config = dict(
    num_hidden_layers=8,
    hidden_size=256,
    n_experts=80,
    experts_per_token=6,
    d_expert=128,
    d_shared_expert=0,
    hidden_act='tanh_gelu',
    moe_layers=[0, 1, 2, 3, 4, 5, 6, 7],
    router_score='softmax',
    normalize_top_k=False,
    routed_scale=3.65,
    balance_loss=0.0105,
    balance_bias=False,
    init_std_router=0.00705,
    lr_router=0.00183,
    num_attention_heads=3,
    num_key_value_heads=3,
    head_dim=128,
    vocab_size=8192,
    norm='layernorm',
    norm_place='pre',
    norm_eps=1e-05,
    positions='rope',
    rope_theta=10000.0,
    rope_fraction=1.0,
    qk_norm=False,
    attn_scale=0.0884,
    tie_word_embeddings=False,
    parallel_block=True,
    init='trunc',
    init_std_qkv=0.0403,
    init_std_o=0.0,
    init_std_up=0.0403,
    init_std_down=0.0,
    optimizer='soap_variant',
    learning_rate=0.00308,
    lr_mult_qkv=0.4,
    beta1=0.95,
    beta2=0.95,
    lr_head=0.00622,
    max_grad_norm=2.0,
    warmup_steps=200,
    schedule='wsd',
    decay_fraction=1.0,
    decay_shape='linear',
    final_lr_fraction=0.05,
    batch_tokens=65536,
    max_seq_len=512,
    doc_mask=True,
    train_tokens=405600000,
    max_steps=6189,
    dataset='wikipedia_en',
)
Below are experts of layer 4 (counted from 0) of a mixture-of-experts language model. Rows are named up (a neuron's input weights, with its number) and show model dimensions 0-255. Each number is 128 + 24 x the weight over its row's rms, rounded and kept within 0 to 255.
Before each expert's rows: "comes after" lists some tokens at least twice as common just before its tokens as in all text. This comes from a sample of Wikipedia text that the model never trained on. Tokens count by the router's weight.

# expert 23
comes after: "\n", "-", "|", " non", " Al", " re"
up1 [168 148 134 106 104 154 133 107 127 121 110 111 120 139 124 114 109 124 173 101 119 116  92 121 129 106 147  84 111 121 112 139 123 119 117 138 108 154 120 158 173  88 141 161 135 122 137 110 117 162 134  97 127  99 127 112 144 129 108 145 161 137  96 134 125 112 160 188 141 154 119 132 163 141 108 143 133  95 134  99 105  95  96 115 104 120 106 155 105 108  75 169 150 144 164 125 179  99  85 131 125 124 154 122 101 135 168 112 138 142  93  86 109 146 134 146 147 133 132 136 152 139 144 148 161 121 139 114 107 125 143  94 114 163 112 124 171  90 169 119 103 111 132 113 124 129 131 109 146 146 128 143  99 115  82 142 124 143 144 143 151 105 117 146 135 133 135  96 128 116 139 109 124 185 102 156 134 115  82 139 129 115 121  78 143 147 131  38 216 103 129 123 154 169 195 113 107 132 150 149 156 123 128 138 118 128 126  87  95 137 108 121  75 141 165 122 128 170 138 127 158 101 145 136  97 153 112 137 153 141 118 121 125 138 134 105  97 170 126 134 124 137 126 102 142 116 195 125  82 118 116 104 141 122 146 134]

# expert 42
comes after: "  ", ")", "%", " 0", " —", "-"
up2 [113 133 137 122 120 100 114 120 191 137 150 141 139 164 110 112 116 166 109 154 132 121 132 126 135 117 132  90 114 143 109 129 118 128 114 182 148 127 107 160 140 128 161 152 108 173 123 151 112 123 184  74 142 134 134 127 145 111 137 112 161 104 121 118 151 131 171 120  79 116 105 130 158 173  61 140 110 137 126 147  92 154  74 106 163 166 104 141 122 121 142 124 105 135 122 131 174 127 138 151 113 118 143 116 113 100 124 112  97 120 101 177 131 125 118 134 153 142 110 102 109 148 152 112 128 144 160 143  72 110 137 131 131 138 108 100 127 104 105 119  93 135 142 110 161 118 120 130 160  89 150 130 119 134 142  93 124 138 130 161  64 111 106 157 135 165 149 167 150 175 122 115 159 118 133 156 106  92 109 134 121 157 129 112 158 115 123 119 130 145 109 139 129 138 105 131 145 134 155 103 108  82 123  76 133 139 116 164 185 147 123 113 156 115 148 138  98 123 111 118 120 136 134 115  95 145 148 179 116  59 112 186 142 117  86 113 113  82 106  96 118 129 106  99 122 125 126 109 156 130 133 171 153 129 169 161]

# expert 76
comes after: ".", " a", " the", "|", ":", "\n\n"
up0 [137 163 159 127  96 126 105 116 137 136 138 160 159 145  80 172 122 127 121 127 117 105 167 106  83 119 151  99 170 113 153 116  95 124 137 165 150 156 139 177 145 142 158  93 120 144 124 147 155 127 129 171 137 122 114 167 156 127 149 147  98 167  90 101 102 130 161 153 151 111  86 126 137 140  94 143 125 108 125 145 144 134 147 163 145 122 117  98  86 177 105 112 135 103 155  86 147 130 107 144 146 130 135 118 114 113 123 158 166  99 121 113 104 120 107 106 152 108 120 113  97  76 103 114  90 124  91 108 123  90 179 124 118 145 154 129 152 120 154 168 112 118 143 134 143  70  98 119 128 137  81 128 150 141 157 113 159 113 121 129  94  74 109  95 136 149 119 125 136 127 114 123  96 145 104 121 138 140 148 156 160 168  98 122  92  62 127 140 114 143 116 112 117 139  89 110 181 106  94 151 110 164 143 135 143 146  95 140 100  99 120 131 160 137 123 170 103 106  95 134 114 138 124 147 151 153 135 128 141 107  93 168 112 128 166 123 116 123 140 121 154 131 164 135 131 122 140 130 118 175 169 135 124  89 120  86]

# expert 46
comes after: " 0", "  ", ")", " 1", " 2", " —"
up1 [ 77 153 147 166 124 112 174 126 109 111 172 125 104 121 138 147 138 100  76 110 114 107 155 138 148  93 111 137 165 109 120 123 115  85 158 128 149 174 129 123 162 124 132 158 158 163 134 113 114 111 119 134 116 154 120 124 135 133 123  96 118 118  99 144 138 134  96 118 139 144  91 141 174 154  82 119 161 130 127 132 100 117 112 139 123 165 165 115 136 102 138 127 149 164  87 167 164 148 125  90 129  86 115 115 139  70 141 111 126 109 127 148 144 140 158 124 125 175  79 125  99 156 140 160 113 106  96  93 124 134 177 175 157 132 160 106  85 103 118 136 133 121  62 102 121 106 146 116 113  82 144 148 136 103 157  94 114 135 117 142 120 135 166 121 135  91 171 151 169 121 149 112  85 125 136 106 123  86 145 107 117 155 124 134 146 142 113 102 119 131  66 163  98 109 153 132 104 124 109  85 140 133 132 158  74 146 134 126  94 136 135 122 154 139 103 142 125 145 124 126 132 114 130 129  80 126 150 133  81 103 126 143 147 132 125 165 182 109 149 100 159  89 115 152 139 124 133 115 130 122 156 142 127 108 147 111]

# expert 13
comes after: " |", ".", ";", "|", "=", "  "
up11 [128 160 109 108  90  86 124 145 114 124 130 166 132 125 156 150  99 180 143 139  85 108 141 125 121 149 112 167 103 142 135 132  98 145 118  94 159 135 121 121 150 112 161 132 117  86 129 115  75 125  99 167  82 116 142 109 108 145 146 144  68 115 146 153 132 107 154 138 113 148 117 127  97 106 136 119 110 115 125 129 122 102 122 113 146 173  84 102 142 132 110 120 112 163 125 150  94 123 129  77  78  86 157 171 140 148 139 110 150 128 145 159 117 169 155 119 103 129 109 137 110 123 135 113  95 131  94 137 113  94 122 139 143 150 145  86 126 185 134 165 168 140 137 127 143 112 168  79 110 111 171 109 173  91 147 148 139  94 145 114 115 140 144 108 106 142 148 126 153 119 153 115  97  96 158 123 176 118 167 118 137 162 140 104 136 146 130 124 153 145 144 142 136 150 123 134 118 137 123 118  95  96 122  94 180  93 192 131 134 102 162 156 143 137 105  93 123 153 154 105 121 132  90 152 123 135  97 133 155  90 104 128 102 129 134 142 109 137 151 153 158  86 137 102 181 117 124 105 113 132  99 154 138 168 117 136]

# expert 3
comes after: " |", ")", "|", ".", "\n", "="
up1 [149 156 131 140 172 146 116 116 130 143 164 141 144 151 110 125 138 135 175 115 125 122 140  92 114 130 136 103 108 163 128 127 127 117 122 106 180 127 127 114 140 119 137 108  85 135 146 149 160 143 110 103  86 112 150 201 130 170 119 139 117 121 131 139 101 149 131 102 143 170 115 109 133 141 126 144 110 103 150 101  95  91 136  99  90 141 130 150 148 168 135 151 122 103 123 128  99 115 164 135 128 111 119 124 124  91 137  61 129 166 196 178 130 100 124 151 133 170 118 144  92 105 132 163 149 166 116 150 115 117 148 121  69 136 134 170 143 114 135  79 165 160 177 124 112 100 167  99 146 110 156 153  99 128 154 150 140 124 146 139 153 160  93 141  98 137 115 102 158 119 105 157  97 147 119 109 111 143 141 109 103 137 130 103 129 101 105 146 104 151 117  72 115 120 128 137 130  98 108 132 143 129 127 101 134 121 147  92 133 127  79  56  75 145 103 118 137 113 113 135 147 111  81 129 112 145 133 157 147 117  95 155 100  88 123 109 116 130 143 124 105 107  91 111  94 136 120 136 157 149 161 121 141 122  95 128]

# expert 2
comes after: " |", "|", ";", " (", " $", "\""
up9 [152 107 132 126 143 124 108 143  95  86 116  93 107 118 146 119 137 156 110  87 112 148 151 126 171 145 140 115 192 126 138 109 142 109 116 126 150 139 100 115 127 150 139  56 109 130  55 135 144 155 104 175 145 143  68 116 123 103  97 117 140  81 170 130  83 149 117 102 122 158 117 123 116 164 140 156 127 105 146 102 139 112 121 128 193  86  99 113 139 108 140 133 152 134 142 128 122 163  76 138  94 118 123 130 139 164 142 174 145 150 140 130 146  85 102 103 183 132 110 126 108 124 126 110 125 141 131 103 107 142 138 126 135 113  96 133 143 158 121 113 155 118 108 114 113 111 120 102 155 168 163  99 128 128 160  98 177 117 151 126 109 131 142 115 127 151 116 127 111 175 143 141  61  90 135 154 111 168 127  86 157 119 152 142 127 139 183 108 123  88 139 120 149 156 174 162 120 124 127 172 126 166 154 118 130 142  94 121 127 144 170 108 143 107 161 117 115 127 115 149 100 152 124 123 150 121 157 104 124 149 136 136 116 136 134 148 123 138 145  95 166 114 113 122 118 114 131 150 136 112  90 128  95  95 108 106]

# expert 17
comes after: "\n", "  ", "-", " 0", " —", "%"
up1 [149 122 107 113 154 146 118 128 107 152 135 105 126  96 132  88  77 120  88 144 107 119 122 140  99  80 119  91  92 141 142 155  81 137 113 117 124 122 112 158 144 109  93 136 176 115 151 150 155  97 110 143 106 127 128 172 102 151 127  93 120 128 141 180 127  90 118 157 132 126 164 137 127 112 116  91 131 148 140 116 102 139 154 140 150 146 133 130 112 140 149 130 134 129 113  83 118 115 134 151 117  95 122 106 123 123 156  98  98  98 117 155 142  98 128  92 136 119 113 154 156 138  91 178 100 150 120 155 156 156  92  75 128 141 120 102 151 157  93 112 163 118 108 164 139 104 118 145 137 102 149 152  82 147 142 123 105 137 102 128 139 101 128  92 167 161 143 120 141 104 121 113 142 127 107  97 173 142 127 126 142 117 120  93 166 132  77 100 136 128 122 115 114 171 137  85 148 124 107 145 168 137 149 156 107 131 127 104 147 120  85  95 112 120 141  84 119 118 130  93 146 149 125  92 100 173 156 166 137  72 151 161 110  99 164 153 112 157 132 103 165 140 187 129 139 137 161 137  87 133 175 110 123 134 110 103]

# expert 4
comes after: " |", " the", ";", " (", " in", ":"
up5 [139 127 103 104 150  86 114 112 112 106 119 136 127 137  92 156 122 132 127  89 132 121 160  90 134 184 124 128 101 142  96 171 125 110  97 144 153 132 101 132 161 132 153 141 104 131 133 147 150 169 147 164 123 144 163 106  62 151 114 148  84 114 167 127 150 125 101 144 126 119  96 135  73 148 116 145 140 129 110 141 118 142 172 135 102 142 160 183 123 116 109 146 102  80 124  71 141 117 145 155  88 123 114 113 117 139 128 115 134 162 163 172 157 116 110 131 127 130 153 107  82 150 107 144 145 196 130 115 121 109 105  94 117 131 143 158 163 137 132 147 100 101  89 103 119 146 105 109 113 153 142 143  96 113 146 162 187 143 114 113 146  96 128 126 119 128 172 154 146 104 136 132 111  79 135 145 127 131 140 123 144 124 133 153 140 120 134 139 124 152 147 124 144 123 123 182 152 120 106 165 121 166 127 110 145 109  97 109  91 117 168 146 115 147 105 107 146 125 128 114 112 147 116 119 161 119 130 130 149 166  98 117  98 136  98 104 121 103 142 117 169 115 131 121 110 123 193 106 125 191 123 168  90 129  84 109]

# expert 14
comes after: " |", ".", ",", "\n\n", " by", " with"
up0 [138 137 154 117 131 136 110 123 153 120 105 117  96 137  79 109 153 106 131 132 148 147 150 169 144  52  96 166 150 127 148 175 157 133 131 132 143 120 141 146 172 134  97 133 153 162 130 150 114 112 138 158 143 149 132 157 120 123 122 122 120 132 149 116 135 112 106 103  94 164 141 123  99 129 150 118 104 129 167 131 159 187 114  85 162  96 124 131 150 111 156 147 139 104  77 112 121 100 152 149 123 120 140 130 126 118 148 141  97 109 118  97  85 150 159  82 155 104 116 119 106 102 140  84  60 185 115 116 145  95 121 104 158  91  92 118 122  89 133 138 118 118  80  86 146 166 131 123  74 102 131 107 156 158 151 119 107 112 115 145 154 131 106 119 144 130  78 148 170 151 131 113 150 130 164 114 135 160 152 103 150 156  99 144 167 123 111 141 115 120 119 150 102  83 120  93  90 108 121 123  75 149 160 161 110 139 156 144 172 125 129 142 126 170 148  98 132 120 145 122 136 113 109 125  97 119 110 134 133 134 163 167 117 122 134 131 117 115 135  93 129 129 119 111 129 106 130 150 134 108 175 171 116 112 152 115]

# expert 5
comes after: " |", " the", " in", "|", ".", " of"
up0 [119 106 113 119 148 126 120 134 131 142 159  87 114 154 120 159 152 154 117 128 123 150 139 113 145 158  79  97 151 151 146 151 161 132 164 154 108 139 102 136 126 131 106 166 184 127  99 117 167 136 122 152 142  90 134 112 172 129 174  79 118 131 124 148 156 101 178  97 130  79 131 116 162 142 163 144 110  97 129 115 113  91 115 119 148 127 126 154 147 148 114 127 133 106 137 122 177 136 103  89  90 137  91 146 100 106 125 103 123 109 136 143 141  98 128 110 129  94 104 134  86 170 143 149  86 149 123 139 138 175 122 158 130 149 163 119 114 132 141 166 114 136 123  96  93 174 141  89 155 106 113 105 134  80 165 110 104  87 107 111  98 130 124 177  96  95 136 117 154 137 133 108 155 140  87 105 127 176 110 143 108 149 144 154  93  96 136 144 107  89 171 133 135 157  88 138 121 146 114 117 154 164 162 124  91  92 138 136  83 133 136 115 138 147 103 135 122 119 107  88 133 125 121 159 138 111  96 128  98 139 144 113  94 177 110 122 147 115 139 117 155  71 109 133 118 158 133 140 129 131 157 151  93 134 117 118]

# expert 51
comes after: " |", "|", "=", " and", " =", " of"
up1 [ 90 114 126 145 136 132  96  99 124 132 119 165 153 124 143 159 134 106 117 141  98 173  84 109 128 101 105 206 128 151 151 109 158 114 155  89 114 152 163  90 112 167 130 165 140 126 159 123 145 110 130 129 151 131  87 136 103 130 113 107  74 155 143 158 127 166 107 152 122 150 136  96 117  98 118 145 144 147 162 125 102 146 174  80 131 114 116 113 131 166 140 120 127 127  88 121  99 145 142 132 124 133 198 133  96  75 159 158 109 196  82 100 167 128 121 126 109 129  99 140 128 185 144  80 104 124 132 145 110 170 149 133 149 158 145 115 125 144 119 110  57 105 125 117 159 110 129 136  94  78  99 100 113 115 141 117 139 123 145 139 133 120 142 107  93  84 130 130 142 126 144 116 152 126 149 141 131 146 122 162 110 109 139 135 101 121 110 134 133 141 118 131 176 100 163 160 157 119 142 121 132 151 128 182  89 144 138 135 151 162 150 135 120 147 136 124 145 124 133 124 151 130 170 136 116 161 141 118 136 101 121 165 144 132 123 151 123 108 125 175 114 100 107 148 110 127 144 113 108 117  89 148 137 138 133  93]

# expert 19
comes after: "\n\n", "=", " =", ")", "See", " also"
up4 [140 157 124 108 124 108 148 132  86 145 140 142 123 124 102 147 131 166 121  97 169 141  77 102 158 104 112 111 106 151 127 175 130 194 152 131 144 133 168 117 138  96 109 138 108 108 149 105 121 116 107 153 124 149 106 176 172 170  85 133 133 142 175 140 102 138  99 106 125 177 166 140 101 159 109 123 145 146 119 112 135 120 120 173 125 110  89 128 147 111 115 185 147 142 125 146 142 154 135 172 123 101 146 124  90 145 123 124 164 149 115 130 148 155 106 117 176 132 115 143 106 137 145  88 133 131 106 146 130 129 131 126 110 109 146 147 142 151 120 132 140 121 138 109 157 104 127 135 102  99 132 106 107 175 100 167 148 122 150 120 120 106  99 130 130 156 140 127 157 127 176 124 104  85  70 153 159 159 102  98 125 117 143 113 168 137 114 111 136 122  90 192 154 107 133  95 121 100 110 115  83 161 128 141  80  99 122 124 107 103 112 117 150 134  41 110  89 123 136 125 116 126 151 103 122 138 154 133 167 135 144 136 121 115 125 142 104 168  97 155 102 153 142 137 118  97 105 119 101 141 139 136 112 106 153 157]